Weights of a small mixture-of-experts language model, trained from scratch on English Wikipedia.
Size: 9 layers, width 512, vocabulary 32768, 191M parameters.
Experts: 96 experts in each of 4 layers, 336 Mish neurons an expert, 2 picks a token, a softmax router.
Training: a variant of Adam for the experts, 7571 steps.
Below are experts of layer 5 (counted from 0) of a mixture-of-experts language model. Rows are named router (the router's row for the expert), up (a neuron's input weights, with its number) and show model dimensions 128-255. Each number is 200 + 20 x the weight over its row's rms, rounded and kept within 0 to 999.
After each expert's rows: a language model's description of what the expert responds to. This comes from a sample of Wikipedia text that the model never trained on.

# expert 31
router,226,165,173,203,210,196,214,192,227,185,195,216,174,194,212,219,190,215,194,222,208,213,198,210,177,193,225,224,207,164,206,213,194,239,224,186,176,201,215,211,215,202,185,179,203,175,158,237,179,212,238,192,182,187,225,236,192,197,204,184,210,208,227,170,190,213,214,215,194,201,206,234,207,218,173,181,155,162,225,214,217,214,172,185,181,197,220,157,216,229,201,199,172,217,217,209,214,179,208,176,190,214,223,238,219,223,228,222,192,192,177,220,211,202,211,215,206,204,192,227,196,196,174,198,228,209,192,203
up0,178,223,191,177,187,219,169,173,216,195,187,198,202,158,221,209,187,202,207,189,206,245,195,197,206,203,225,210,176,208,194,219,187,185,199,239,184,176,194,219,209,190,204,212,217,191,174,184,170,184,206,215,223,191,211,216,181,191,164,177,173,171,193,194,206,192,200,202,194,170,213,211,221,211,207,175,200,187,190,223,205,199,214,191,158,184,215,235,176,200,169,240,180,222,216,224,206,216,197,201,178,245,177,205,223,225,202,195,190,190,210,196,198,208,210,218,238,233,197,192,201,203,211,194,234,227,210,185
up1,206,193,173,198,218,212,204,166,190,226,225,166,172,215,210,192,191,193,170,182,204,225,195,231,193,209,173,175,234,174,193,197,194,238,200,179,206,207,220,177,221,187,188,209,138,198,196,207,203,212,198,213,182,213,224,224,202,184,230,191,229,208,206,211,240,150,210,178,202,198,216,176,184,195,168,202,201,227,205,204,234,177,216,181,182,221,228,231,201,190,206,195,219,188,207,205,194,205,215,210,172,205,231,221,176,197,216,216,179,205,208,172,233,204,201,186,228,183,200,154,191,195,191,185,189,233,269,177
up2,179,204,173,182,216,187,211,201,220,202,161,217,195,183,185,227,198,166,222,226,205,206,208,218,222,218,185,191,149,199,233,154,211,207,201,171,197,204,200,211,233,175,174,219,213,184,186,188,177,226,228,170,218,183,225,189,155,205,197,150,226,187,208,194,177,182,189,180,215,194,168,181,219,202,226,176,209,203,230,219,234,197,231,148,195,182,193,190,226,241,177,211,232,235,190,194,161,178,233,205,160,154,232,212,233,201,204,191,182,187,195,198,227,186,232,228,248,210,183,212,196,216,202,206,196,226,198,253
up3,206,196,181,197,210,190,221,231,215,230,218,240,204,211,246,193,219,207,187,201,210,195,201,209,181,210,216,225,204,230,174,201,196,191,229,208,236,201,226,228,217,198,215,181,185,191,200,210,213,191,178,169,200,177,197,201,186,208,190,211,206,222,223,210,200,206,241,200,192,180,215,183,185,161,199,158,194,208,204,177,233,194,211,178,185,207,196,206,228,200,159,231,198,201,223,189,214,198,195,216,164,209,222,214,184,203,188,194,198,214,209,215,190,222,232,179,212,212,208,197,211,186,208,224,218,172,191,192
up4,216,184,191,190,204,210,166,181,214,172,197,188,173,224,195,204,215,206,189,213,200,217,181,221,177,167,210,212,235,186,200,258,217,201,218,189,187,171,208,192,214,185,191,187,204,195,197,189,225,197,189,202,216,226,187,181,169,189,209,189,195,196,200,190,203,172,168,183,280,193,175,213,187,201,188,208,204,182,204,187,204,220,193,192,184,193,210,204,173,162,205,195,186,215,238,198,229,206,212,213,217,219,210,214,228,216,254,183,166,191,194,178,214,183,195,236,257,214,219,201,178,210,170,218,192,210,203,197
up5,198,243,169,175,209,184,228,174,189,224,207,207,192,193,223,239,183,191,194,186,195,172,198,212,181,220,191,163,239,211,203,190,201,210,178,194,192,196,193,201,212,173,187,224,199,188,185,179,194,206,175,186,233,190,184,221,159,215,184,185,223,185,218,197,187,172,192,183,184,179,201,208,206,241,168,202,189,199,210,219,202,195,197,152,227,212,214,230,207,159,198,171,222,179,208,198,166,191,179,219,165,190,220,208,193,216,171,209,208,187,208,211,207,234,175,187,196,207,178,186,188,224,194,206,205,185,228,224
up6,173,209,207,208,212,200,181,202,230,193,180,234,168,186,206,204,199,193,180,164,198,212,206,227,232,211,212,185,247,222,182,240,222,250,215,191,213,207,232,199,204,207,197,197,210,194,207,211,196,148,178,181,207,190,194,164,200,212,223,175,210,213,207,239,174,219,234,214,191,181,213,171,225,202,158,192,135,200,196,184,208,218,195,171,186,196,178,199,228,191,210,203,173,212,206,203,203,217,207,203,182,197,207,194,170,214,203,187,205,227,205,188,175,238,205,213,211,227,177,193,212,195,240,203,187,200,207,191
up7,222,217,195,188,226,212,215,170,227,182,210,261,154,233,208,201,224,202,189,216,217,195,203,194,199,198,199,209,233,202,190,195,184,225,222,218,196,195,259,207,189,198,203,224,206,195,196,226,188,185,208,196,193,187,186,188,176,205,216,174,207,245,194,198,187,181,227,195,202,218,216,182,185,155,209,185,197,213,183,160,221,203,211,161,168,198,195,196,212,195,218,207,207,212,206,209,200,189,162,208,216,187,190,217,211,215,196,167,159,239,200,201,202,222,203,200,218,210,195,247,233,195,196,158,210,175,209,226
What it handles: Clause connectors. Connectors that start new clauses, mainly and, which, it, It, that, and plural nouns carrying a comma, such as areas, and government.

# expert 29
router,231,192,184,168,219,213,193,207,222,172,210,230,167,178,207,205,188,216,212,220,209,219,207,204,212,183,213,209,218,186,208,223,213,233,200,220,190,172,217,206,217,194,186,198,216,169,174,184,191,189,208,206,203,189,226,207,202,199,173,198,215,234,241,170,147,214,207,208,216,198,168,209,209,200,207,180,178,133,241,189,201,207,175,179,197,163,193,183,218,228,163,183,170,200,203,200,183,176,236,183,172,196,222,212,200,203,202,235,185,199,201,211,222,211,224,189,202,199,171,213,189,186,189,197,217,212,207,207
up0,215,201,173,229,207,233,187,191,186,178,177,194,159,205,186,190,208,250,179,166,219,239,200,189,221,205,217,202,219,193,194,232,206,171,178,192,202,179,175,179,198,212,198,196,170,177,192,199,203,201,231,191,206,180,191,189,246,174,195,186,198,224,207,189,202,198,195,207,234,211,178,215,214,215,211,216,204,195,191,172,211,209,196,144,196,207,205,197,199,191,222,187,203,192,253,147,189,169,248,223,184,223,206,235,186,229,217,191,236,222,212,205,202,240,193,191,206,206,219,215,227,199,208,203,197,210,203,204
up1,214,222,155,171,195,255,167,232,196,226,209,215,212,207,224,195,208,200,199,211,214,232,214,202,213,204,175,242,210,204,211,219,190,224,176,213,181,227,200,184,206,182,195,202,193,183,166,191,198,196,171,143,173,191,244,221,209,227,196,227,178,212,188,197,194,241,183,195,195,188,179,175,218,221,180,181,191,175,190,208,175,198,188,207,200,197,215,175,211,188,192,171,162,212,194,200,215,201,210,181,193,223,211,237,182,214,180,189,197,173,180,204,208,198,192,221,220,194,195,184,202,199,199,238,223,208,150,200
up2,223,196,155,220,163,204,192,213,234,197,235,199,214,170,212,206,168,206,183,194,189,226,219,218,196,155,184,193,178,209,224,216,181,162,211,205,193,197,208,174,219,180,138,247,195,182,212,182,213,197,173,199,188,195,199,192,192,209,210,173,208,197,209,212,222,213,192,194,177,238,183,185,206,193,168,180,217,152,213,203,215,221,214,204,198,218,232,166,214,202,189,204,198,172,164,168,206,205,221,173,203,220,197,218,204,199,198,244,175,174,201,219,182,226,177,206,178,193,183,214,163,205,195,207,215,219,195,195
up3,229,210,182,211,166,213,174,189,208,220,185,191,212,202,212,214,201,205,214,161,214,193,205,228,184,180,181,175,213,224,200,211,199,179,199,208,185,222,174,175,209,177,187,237,189,193,190,194,166,191,197,217,206,213,221,190,207,177,213,203,202,212,226,205,210,245,171,220,196,208,203,203,201,199,179,203,171,181,211,215,203,216,192,159,189,218,204,223,232,215,207,192,199,188,206,186,184,211,197,200,189,194,196,171,181,183,207,237,195,200,254,195,180,211,187,226,196,190,159,218,167,173,190,182,232,200,159,208
up4,210,207,168,224,197,224,168,166,201,194,231,182,178,233,214,219,209,206,188,196,207,225,223,228,179,205,190,233,193,210,200,214,228,240,234,212,233,169,229,221,223,168,202,265,205,193,211,195,209,209,175,199,189,159,209,215,198,213,184,199,192,192,230,188,199,214,175,238,193,229,168,192,201,139,186,174,214,169,201,180,203,207,165,182,220,173,201,179,243,187,193,187,207,189,191,189,218,206,206,209,222,248,172,220,188,212,187,204,171,196,189,191,196,178,204,217,170,207,208,192,214,200,217,185,249,217,202,199
up5,204,192,206,197,217,219,189,225,187,199,212,173,199,184,200,226,221,226,210,195,203,226,208,217,189,172,183,176,224,184,212,212,245,189,198,214,174,203,187,186,207,195,227,229,184,161,156,216,194,207,215,226,219,222,196,201,186,231,202,215,205,214,215,239,206,172,212,225,179,204,213,208,237,182,211,217,206,230,203,222,229,203,166,181,178,209,195,191,216,186,167,200,195,162,218,218,200,181,232,203,208,203,248,187,235,258,263,202,178,220,233,216,210,214,184,176,211,179,206,192,205,214,201,205,241,208,231,192
up6,234,190,185,185,211,169,195,187,211,229,243,196,184,188,196,167,184,209,203,167,238,198,196,209,189,121,204,208,202,181,193,200,169,194,199,198,190,185,181,133,209,172,175,176,217,163,181,210,242,209,181,198,195,258,231,232,182,219,235,211,204,277,199,191,188,190,195,226,200,218,208,191,181,212,164,195,209,189,202,205,204,225,196,211,177,217,185,214,183,193,172,215,185,214,177,184,211,220,216,215,164,210,188,191,190,185,207,230,213,206,194,174,197,223,187,230,207,192,191,212,171,222,178,203,201,200,192,233
up7,224,184,176,222,215,222,182,175,141,205,186,179,184,213,215,222,189,205,181,197,206,200,174,198,237,200,198,223,227,206,202,213,193,188,185,198,198,193,211,155,203,176,203,182,212,193,177,205,179,192,201,173,184,221,195,205,193,187,191,201,186,202,280,208,221,212,191,217,191,203,195,203,233,218,194,197,203,201,193,184,168,195,207,231,216,208,196,193,187,181,189,210,180,234,211,168,211,204,216,213,196,229,218,213,206,206,182,238,230,199,217,160,175,161,237,202,197,164,179,201,212,221,189,181,208,188,195,202
What it handles: Connective phrase openers. Words that begin fixed connective phrases (due to, according to, prior to, in addition, in contrast), plus pipes between numbers in sports tables.

# expert 8
router,229,207,182,181,214,231,198,179,211,165,203,210,203,186,221,223,184,198,176,223,185,216,185,240,209,193,193,192,234,181,232,220,200,223,196,175,219,174,207,210,219,178,204,183,216,160,181,223,208,224,231,186,176,188,209,208,185,204,194,171,223,231,218,161,203,211,186,190,210,169,167,242,213,189,200,183,156,161,211,198,218,197,186,185,203,196,201,175,221,215,178,215,193,220,225,199,187,178,199,155,177,203,215,230,223,219,211,246,171,200,168,213,181,215,221,224,194,187,169,193,204,179,195,227,210,209,176,184
up0,224,202,190,214,172,201,179,213,195,187,202,177,203,180,212,184,188,246,196,212,207,184,206,184,200,191,198,204,194,193,245,192,234,202,194,161,199,204,194,225,203,208,174,197,244,206,183,234,194,190,184,188,184,237,216,195,212,187,148,204,213,195,192,176,190,194,175,220,208,160,185,168,213,192,189,202,211,222,204,157,191,199,178,200,184,196,190,220,199,204,193,204,235,175,182,198,157,229,203,201,204,180,197,197,196,208,191,226,211,209,186,232,174,212,197,172,216,221,182,222,207,190,228,229,183,204,189,171
up1,207,213,182,220,164,213,224,217,189,181,237,259,162,208,198,192,215,214,205,214,210,219,183,204,206,203,211,250,216,208,188,209,176,181,193,218,207,193,229,205,202,233,172,209,196,184,227,201,228,233,208,184,205,226,205,192,159,165,213,197,196,186,200,193,193,185,238,227,194,212,189,200,218,214,185,153,216,204,209,164,195,193,191,190,205,172,208,191,204,199,201,193,198,187,202,186,215,235,174,217,204,221,210,209,197,155,196,212,186,193,209,209,211,202,178,159,178,226,225,196,170,207,220,180,224,193,203,236
up2,189,222,189,196,220,197,170,198,133,196,177,195,275,227,233,208,232,202,178,191,213,178,191,222,182,213,222,213,224,168,191,222,203,208,189,190,190,189,214,196,201,201,198,181,215,207,178,222,183,204,214,211,186,169,180,214,191,224,188,212,217,215,187,170,212,179,194,192,203,178,220,186,187,212,195,219,196,187,191,201,182,189,175,182,287,207,211,223,205,221,201,205,197,188,240,214,173,192,207,209,288,189,205,174,180,213,239,187,223,189,204,194,221,205,187,239,209,226,193,191,227,204,212,177,155,208,178,206
up3,212,204,219,223,212,209,149,199,236,201,204,187,227,202,198,211,183,195,185,207,205,187,192,204,198,178,192,190,157,182,220,181,222,218,260,228,199,209,205,199,221,213,216,212,193,194,218,204,206,188,155,171,208,183,187,232,147,206,181,183,235,201,204,199,215,226,188,227,203,198,157,188,215,211,180,182,205,127,257,220,181,225,200,189,167,243,186,207,186,236,165,195,177,185,246,205,187,206,201,215,195,179,216,196,236,221,181,244,197,241,186,232,199,222,182,179,183,184,198,214,208,221,178,187,167,179,206,186
up4,192,201,216,191,196,180,174,202,227,187,185,194,192,186,198,218,186,205,225,199,199,209,215,189,193,200,247,133,190,193,213,160,252,221,201,192,169,245,184,213,210,213,220,209,225,195,222,194,207,201,199,222,231,181,182,187,200,228,197,204,203,179,195,209,197,198,219,185,215,180,196,185,214,213,202,172,203,211,216,195,203,186,190,175,196,211,207,215,220,204,198,196,202,189,179,208,179,211,203,218,251,142,199,212,194,199,233,196,235,239,213,180,182,189,218,203,184,206,190,277,193,202,187,219,199,194,179,207
up5,193,194,189,196,220,143,186,196,184,195,211,211,208,200,216,212,194,227,173,219,195,204,183,180,194,219,202,187,171,202,220,225,201,209,219,185,205,201,221,198,191,202,197,195,194,180,210,187,186,223,201,200,207,155,240,198,196,223,186,194,182,190,208,200,224,184,138,212,207,212,219,178,208,207,165,203,165,215,182,226,175,211,210,169,222,194,192,220,206,142,164,189,194,190,191,220,195,198,198,194,176,248,231,199,205,151,195,210,193,217,201,201,207,207,201,191,218,199,200,211,191,206,207,213,212,237,209,194
up6,186,193,205,187,189,205,190,174,172,166,183,227,163,185,190,185,182,222,191,193,221,243,150,197,191,217,218,208,235,224,225,214,195,219,228,196,181,195,182,199,206,162,209,189,208,186,236,243,198,223,211,187,230,218,207,214,181,178,217,187,204,211,188,201,189,143,193,215,197,194,219,192,196,234,220,195,218,218,200,207,197,218,203,245,176,194,215,163,161,208,184,216,190,202,195,201,235,222,181,193,207,204,187,230,235,221,190,216,165,201,232,204,231,192,210,239,220,203,199,211,200,189,193,189,214,230,210,193
up7,212,209,205,212,222,193,184,229,168,218,186,200,215,195,208,217,202,222,210,194,187,210,176,227,194,189,209,211,165,216,209,174,182,220,223,210,201,203,197,213,210,190,209,227,196,195,208,200,185,192,217,203,199,176,228,212,191,169,200,189,212,216,194,203,202,208,191,204,154,215,213,190,182,203,163,148,191,212,256,241,170,196,190,206,183,213,219,205,169,227,191,196,211,194,201,164,158,184,201,243,213,197,168,217,232,176,179,225,196,230,210,219,234,153,199,165,181,225,175,223,171,216,196,186,214,167,190,210
What it handles: Infinitive and purpose "to". The word "to" after verbs and nouns like attempted, aims, order, helped, plus modals would, will, cannot, must.

# expert 24
router,215,200,191,211,223,210,183,171,191,209,220,234,178,212,213,218,177,211,188,220,202,201,198,211,206,192,211,210,237,194,215,206,222,207,170,200,187,183,197,206,194,212,212,157,229,170,187,192,185,217,226,181,211,198,194,183,175,209,176,172,242,238,216,176,180,224,216,225,207,186,182,246,213,193,203,184,176,142,215,196,225,195,202,181,198,207,223,178,218,198,175,198,164,211,228,186,183,175,197,208,185,196,210,204,235,185,199,217,166,188,151,216,216,179,217,226,212,198,160,214,172,197,190,231,222,213,194,202
up0,235,185,215,201,203,198,197,217,189,172,207,208,167,181,223,182,229,207,181,213,212,213,202,187,182,184,244,203,212,163,233,204,220,168,240,213,203,203,200,181,211,206,196,190,206,198,206,200,184,184,225,257,204,203,209,200,171,174,198,221,210,198,216,214,183,178,190,196,178,204,191,197,194,196,189,207,178,180,190,169,223,193,219,200,182,192,179,208,169,231,211,220,190,228,227,194,172,212,207,188,193,204,181,214,197,216,244,233,206,229,221,177,187,204,196,201,198,196,209,233,235,201,185,196,218,221,233,186
up1,210,188,179,178,207,227,158,185,209,188,162,203,209,165,189,246,211,217,219,175,217,193,207,234,207,208,191,207,204,187,200,206,164,208,211,212,221,203,194,189,205,178,194,203,177,176,148,185,197,204,179,195,198,204,238,221,203,210,199,194,198,213,222,148,179,194,209,201,242,201,238,235,187,197,184,157,211,212,207,192,203,204,230,224,193,241,185,207,208,190,184,216,183,201,205,206,189,189,200,212,219,197,187,218,224,221,199,218,169,175,240,185,215,228,209,207,194,204,214,222,219,183,195,186,207,185,196,207
up2,242,211,193,203,201,206,202,187,180,194,214,207,212,196,180,229,200,218,209,178,200,191,180,182,241,207,200,195,217,163,210,169,179,192,197,173,229,205,169,204,208,225,216,207,218,177,204,229,189,171,207,182,187,204,219,199,203,205,178,182,170,202,182,205,163,208,193,212,187,194,187,155,204,196,211,186,195,224,222,201,198,187,204,185,217,165,189,280,216,183,190,188,207,157,225,262,200,155,187,196,216,204,176,203,214,197,200,193,124,198,198,215,204,199,175,239,204,158,188,219,204,194,209,187,226,201,236,230
up3,235,211,191,206,239,212,181,211,199,178,183,221,220,219,196,226,205,204,195,223,210,202,189,191,196,197,213,193,219,193,226,197,206,201,209,181,203,186,246,195,193,200,200,227,199,184,215,207,208,199,193,195,196,181,236,201,179,201,186,199,211,203,162,183,222,176,194,162,175,204,222,202,228,191,202,190,169,194,212,170,198,225,208,208,183,234,220,193,187,178,227,200,195,194,209,225,207,168,193,195,221,209,190,202,214,245,220,185,197,196,203,205,225,205,216,198,221,162,201,205,199,199,162,198,213,197,222,220
up4,208,205,170,185,225,205,214,217,232,176,227,196,155,172,186,231,200,206,203,183,220,190,212,195,188,194,207,212,176,196,242,202,197,199,209,237,190,196,178,195,216,201,192,184,200,190,202,203,226,231,273,187,149,243,208,223,195,217,217,191,191,205,237,196,243,237,193,203,266,179,209,196,190,193,183,210,201,207,193,204,206,195,217,209,192,152,194,226,193,207,190,198,189,189,204,211,185,197,194,194,217,201,204,184,185,181,217,237,153,253,205,202,208,168,238,195,227,215,210,239,195,236,182,197,207,198,168,210
up5,217,179,211,184,245,226,202,199,201,183,217,167,187,239,169,214,206,213,192,221,212,210,200,181,110,237,201,229,220,211,236,193,203,209,203,191,221,207,166,212,222,180,203,195,209,193,202,179,191,196,218,169,169,235,195,212,213,179,214,199,195,192,205,206,206,180,175,212,196,173,195,213,187,177,180,180,210,182,211,187,217,208,191,205,185,212,224,206,170,223,255,173,184,206,220,210,235,213,219,198,182,197,179,218,221,191,226,227,175,205,215,204,230,172,187,228,227,196,218,211,188,284,199,183,231,213,196,208
up6,192,230,203,193,192,180,211,188,188,275,178,157,175,203,241,204,217,229,176,167,119,172,228,181,203,171,213,186,194,177,228,172,190,198,215,210,195,208,185,200,217,207,171,180,200,171,188,212,155,197,207,163,183,168,196,181,217,229,221,158,184,189,177,219,199,195,203,219,185,198,180,202,231,197,189,175,206,202,163,206,183,207,173,214,183,210,210,195,170,178,140,190,167,208,200,183,206,171,187,214,239,200,176,205,200,205,215,201,207,196,183,192,207,199,165,198,207,172,224,185,215,177,202,214,232,186,127,199
up7,181,227,185,195,138,97,180,205,191,175,189,170,184,216,196,196,201,206,217,192,198,212,215,212,212,209,200,194,191,198,196,183,207,191,181,181,168,226,215,199,218,193,202,190,197,200,175,182,178,192,130,166,219,209,228,163,206,188,206,210,204,165,163,207,186,172,211,193,196,178,184,183,201,195,180,200,214,197,207,185,199,181,191,174,216,221,221,188,164,201,206,207,177,172,195,202,181,212,180,199,178,190,201,217,186,200,189,197,209,191,180,166,193,180,224,192,227,205,210,181,180,211,278,222,201,192,180,184
What it handles: Sentence-final periods. Word pieces carrying a sentence-ending period in prose, usually before a new sentence or line, e.g. tower., industry., careers.

# expert 23
router,234,199,188,183,233,210,207,178,208,181,211,230,158,211,195,213,164,221,184,234,212,201,172,221,177,188,203,226,217,178,206,198,226,227,202,199,192,186,216,214,204,203,173,187,211,148,189,190,176,214,208,190,189,192,222,208,186,208,160,177,225,208,196,181,180,219,197,214,195,155,187,261,233,192,209,173,201,155,238,184,204,195,184,210,182,202,200,197,224,217,187,222,166,190,201,216,175,191,196,190,186,236,205,222,223,194,238,229,175,191,204,200,226,215,179,206,215,210,180,195,216,225,197,211,208,240,176,225
up0,202,206,189,176,211,189,171,175,190,189,224,207,206,193,211,197,189,228,205,217,198,208,223,213,215,204,157,209,216,171,225,176,199,180,208,191,183,202,170,214,204,182,195,201,208,190,191,214,186,223,249,207,192,217,215,196,208,190,202,211,207,178,189,213,195,220,198,205,194,197,171,163,209,204,173,192,262,206,213,219,163,185,184,192,183,223,235,192,195,194,190,194,202,185,182,188,203,204,164,163,162,235,210,219,163,186,183,217,190,228,170,204,264,215,150,183,218,186,184,183,198,220,167,236,227,181,244,148
up1,244,199,189,164,205,206,157,199,188,220,194,198,185,201,234,218,176,228,205,225,194,187,219,206,183,200,201,196,199,223,217,191,215,227,217,201,195,196,205,191,201,190,177,220,202,146,201,221,204,204,231,169,155,175,196,219,200,188,203,143,185,203,207,197,188,203,208,192,196,206,203,203,209,181,199,184,182,188,194,198,175,214,228,167,195,195,218,164,210,198,198,199,200,197,201,212,188,214,200,198,228,224,193,216,187,200,193,220,204,181,185,228,204,186,191,219,196,189,196,235,210,135,198,202,228,191,202,186
up2,207,208,170,176,193,214,164,222,218,203,204,191,188,203,160,207,192,203,210,152,231,273,203,222,190,185,235,191,278,215,209,207,214,207,215,221,211,194,216,192,222,177,202,219,202,190,182,187,174,202,198,217,204,206,192,190,171,170,224,194,214,174,183,198,225,217,194,235,209,198,182,213,197,275,174,191,193,196,244,209,155,221,153,177,209,200,199,198,222,200,210,198,171,196,185,172,212,263,157,213,215,193,202,211,164,221,183,208,213,198,174,179,229,217,192,212,192,195,216,179,183,235,240,227,211,186,213,202
up3,188,182,197,196,226,216,220,213,186,160,215,189,261,222,240,216,235,240,212,186,206,203,182,206,214,185,216,198,221,195,225,191,206,234,199,170,222,185,225,170,227,176,214,212,213,192,173,214,210,145,218,172,192,204,231,211,191,196,223,202,170,222,177,215,179,228,204,196,130,192,201,201,189,209,190,184,208,175,216,201,236,184,202,205,190,173,240,141,209,211,187,231,182,194,211,194,184,195,149,191,184,196,199,210,178,201,197,226,197,172,206,233,208,217,240,230,215,188,214,213,200,211,210,163,208,207,192,217
up4,199,197,197,201,212,190,207,185,239,186,199,194,225,220,226,215,177,211,177,198,214,199,211,231,207,222,175,182,193,212,221,214,213,225,215,203,190,172,192,207,180,184,175,202,180,192,173,198,209,215,231,200,204,205,259,195,227,183,157,224,218,204,143,182,177,211,198,191,183,207,167,200,219,211,190,218,207,197,207,178,194,219,149,189,197,160,196,198,204,199,203,215,188,163,206,209,172,219,210,218,203,210,224,199,201,224,118,179,206,218,190,210,184,193,188,211,184,206,204,188,198,225,183,211,170,163,183,252
up5,202,179,191,188,185,207,191,179,218,207,200,216,187,180,139,183,190,216,186,217,208,194,196,204,206,193,198,160,207,205,218,180,190,197,203,212,201,203,218,199,206,206,179,197,216,182,207,202,212,205,221,183,201,191,211,181,219,233,210,169,207,216,200,204,207,199,182,205,227,201,189,177,212,212,198,233,201,213,191,199,205,208,230,216,161,201,178,209,221,193,224,204,167,228,211,181,205,233,206,215,235,203,211,179,220,211,209,213,196,192,193,203,193,202,204,191,210,222,174,220,180,187,176,184,175,199,221,218
up6,230,190,187,184,216,182,163,191,212,197,175,216,204,205,201,193,202,229,166,203,239,225,196,201,168,185,192,194,208,186,214,205,231,240,176,223,196,192,173,206,191,183,187,212,221,193,201,202,188,220,216,176,179,187,187,210,178,220,219,210,179,212,202,185,206,240,212,181,205,198,187,177,220,218,172,177,177,207,216,223,205,218,198,194,196,198,232,182,203,205,206,176,158,213,219,225,216,210,206,200,185,208,213,228,184,177,212,197,192,181,200,202,211,205,211,200,239,199,204,194,215,227,187,226,185,161,185,208
up7,204,178,205,187,180,189,172,174,218,227,180,211,205,215,193,197,173,192,210,190,171,215,168,193,200,192,156,216,225,220,188,208,216,195,204,222,174,202,218,220,183,183,193,208,209,187,136,205,168,204,236,208,189,193,209,236,191,229,208,216,238,204,203,193,167,219,202,236,194,195,185,198,236,205,215,193,187,206,227,204,168,193,177,173,210,223,182,190,209,219,171,207,171,218,203,187,212,202,194,174,212,197,195,202,216,221,219,179,108,200,220,221,215,216,191,208,208,187,165,153,207,195,203,223,209,194,188,175
What it handles: Prepositions before objects. Prepositions and verbs before an object (of, with, about, at least, attacked, finds), taxonomy Family: labels, and table pipes.

# expert 39
router,219,169,176,204,216,204,213,176,210,184,213,238,187,190,215,214,170,239,184,234,204,208,200,219,177,196,233,224,219,175,221,197,190,228,207,180,190,183,235,211,195,203,186,195,213,189,169,240,192,192,243,210,167,181,221,217,193,203,168,186,219,210,239,167,203,199,216,230,205,197,204,232,206,200,176,186,156,151,216,196,197,202,191,187,180,194,202,178,214,214,196,201,172,185,224,228,184,189,208,161,203,212,208,210,224,220,229,228,191,205,196,242,198,223,201,230,209,183,185,214,200,208,191,201,211,216,213,208
up0,213,165,194,195,187,187,168,191,216,217,201,198,242,237,216,208,208,193,214,200,219,217,208,228,219,192,222,196,213,184,229,177,237,212,175,206,168,207,210,196,230,211,205,203,214,199,182,203,181,202,157,200,191,186,245,200,208,178,215,201,190,218,189,210,179,206,200,220,203,211,183,198,214,182,200,205,172,183,183,220,222,181,136,212,183,230,200,184,229,201,209,208,177,189,227,223,192,213,230,197,197,221,201,178,209,190,189,221,223,175,202,219,242,208,206,191,176,187,188,232,205,208,213,207,200,177,117,212
up1,215,195,183,181,195,192,191,174,202,215,197,224,203,211,206,194,194,202,190,218,227,199,214,234,211,190,195,211,170,196,210,227,225,193,183,206,190,194,208,215,228,198,206,202,197,202,202,213,189,178,209,138,229,202,217,165,214,207,200,254,233,190,208,204,215,204,174,158,230,213,173,186,229,178,188,197,231,198,211,197,179,192,173,204,185,204,184,183,202,203,202,253,183,188,173,218,205,202,191,230,197,200,178,203,210,190,212,215,198,225,214,211,259,243,192,164,221,207,201,180,192,187,184,201,203,191,195,237
up2,208,226,218,191,190,224,191,201,210,192,250,219,184,199,212,239,176,203,166,185,224,222,203,183,162,169,228,206,175,190,216,196,195,229,180,208,128,202,184,185,214,197,214,197,208,190,247,197,225,206,209,180,176,214,191,210,208,212,174,219,210,238,227,201,177,190,207,234,213,194,200,181,237,217,183,211,194,163,204,174,209,185,186,188,179,211,155,196,195,181,213,205,188,193,212,195,201,205,208,175,199,202,180,187,225,199,199,187,164,217,199,239,217,233,191,171,228,136,197,189,198,176,186,184,168,213,205,195
up3,196,205,220,235,177,219,174,187,218,177,198,228,179,186,177,215,200,217,189,213,190,193,181,176,227,193,175,189,200,221,237,166,175,208,241,203,203,197,195,193,218,182,210,190,212,186,185,206,231,202,202,167,177,213,215,120,208,186,178,204,199,256,205,200,220,211,228,174,186,228,178,238,214,207,206,185,173,224,201,194,226,206,216,227,206,221,201,186,195,190,230,184,214,197,225,198,182,192,202,243,203,185,199,199,217,161,216,190,207,203,205,217,154,187,220,185,205,210,183,210,203,177,204,187,197,196,206,199
up4,201,149,198,215,194,232,200,173,182,241,197,192,217,208,176,189,228,207,193,209,202,198,199,208,220,196,203,168,224,167,200,229,192,236,204,185,239,212,213,130,215,186,218,182,220,201,181,192,215,201,178,191,213,170,207,177,206,208,212,217,193,201,206,169,186,223,228,180,171,199,211,192,184,217,172,203,198,217,196,225,211,210,191,187,199,193,248,185,173,187,218,213,212,223,209,198,185,195,174,196,197,200,184,225,236,193,211,224,209,166,191,217,202,220,192,192,215,195,208,168,218,187,178,186,219,218,195,204
up5,202,182,212,189,226,205,191,209,213,172,195,216,192,201,208,234,206,190,218,205,217,202,217,89,200,203,189,190,198,196,214,205,192,210,195,233,190,209,206,214,204,195,194,225,194,202,204,214,207,207,201,182,216,221,191,196,161,163,221,202,192,217,180,155,177,171,206,231,207,217,194,173,211,220,166,179,170,218,126,225,194,235,174,206,182,186,200,191,207,204,193,228,218,197,177,183,182,206,209,223,185,200,189,195,231,187,173,227,202,207,194,187,190,227,226,162,203,194,197,180,217,213,180,210,208,209,187,206
up6,192,203,172,229,190,197,197,182,176,181,237,196,225,247,195,201,180,202,181,207,220,172,165,217,203,193,174,214,175,211,203,188,195,215,180,229,180,197,179,219,228,194,203,195,161,192,172,216,211,193,201,198,185,207,201,230,200,164,124,212,193,223,195,184,194,216,237,216,196,217,190,204,196,178,186,220,200,182,197,204,194,224,179,193,170,204,184,200,180,205,213,226,207,171,204,189,173,209,206,181,192,170,233,187,214,192,198,176,218,217,193,206,288,195,198,196,219,229,224,224,204,196,248,194,215,186,178,210
up7,191,224,278,206,205,154,183,206,253,223,225,185,156,190,220,181,174,201,199,178,218,207,209,163,208,215,183,180,206,177,221,189,218,187,185,233,175,217,203,248,212,198,179,219,252,196,233,180,199,224,182,208,215,209,201,191,190,228,204,210,203,228,237,197,180,207,193,202,219,195,172,135,235,223,183,213,176,167,208,171,220,189,190,198,210,207,213,213,181,209,211,182,183,163,220,208,215,243,179,198,186,193,190,237,177,219,179,226,187,197,176,180,179,232,192,213,192,204,226,195,182,193,216,214,176,204,212,215
What it handles: Clause-boundary connectives. Commas after introductory phrases and subordinating connectives linking clauses, like However, because, when, where, that, but, before a pronoun subject.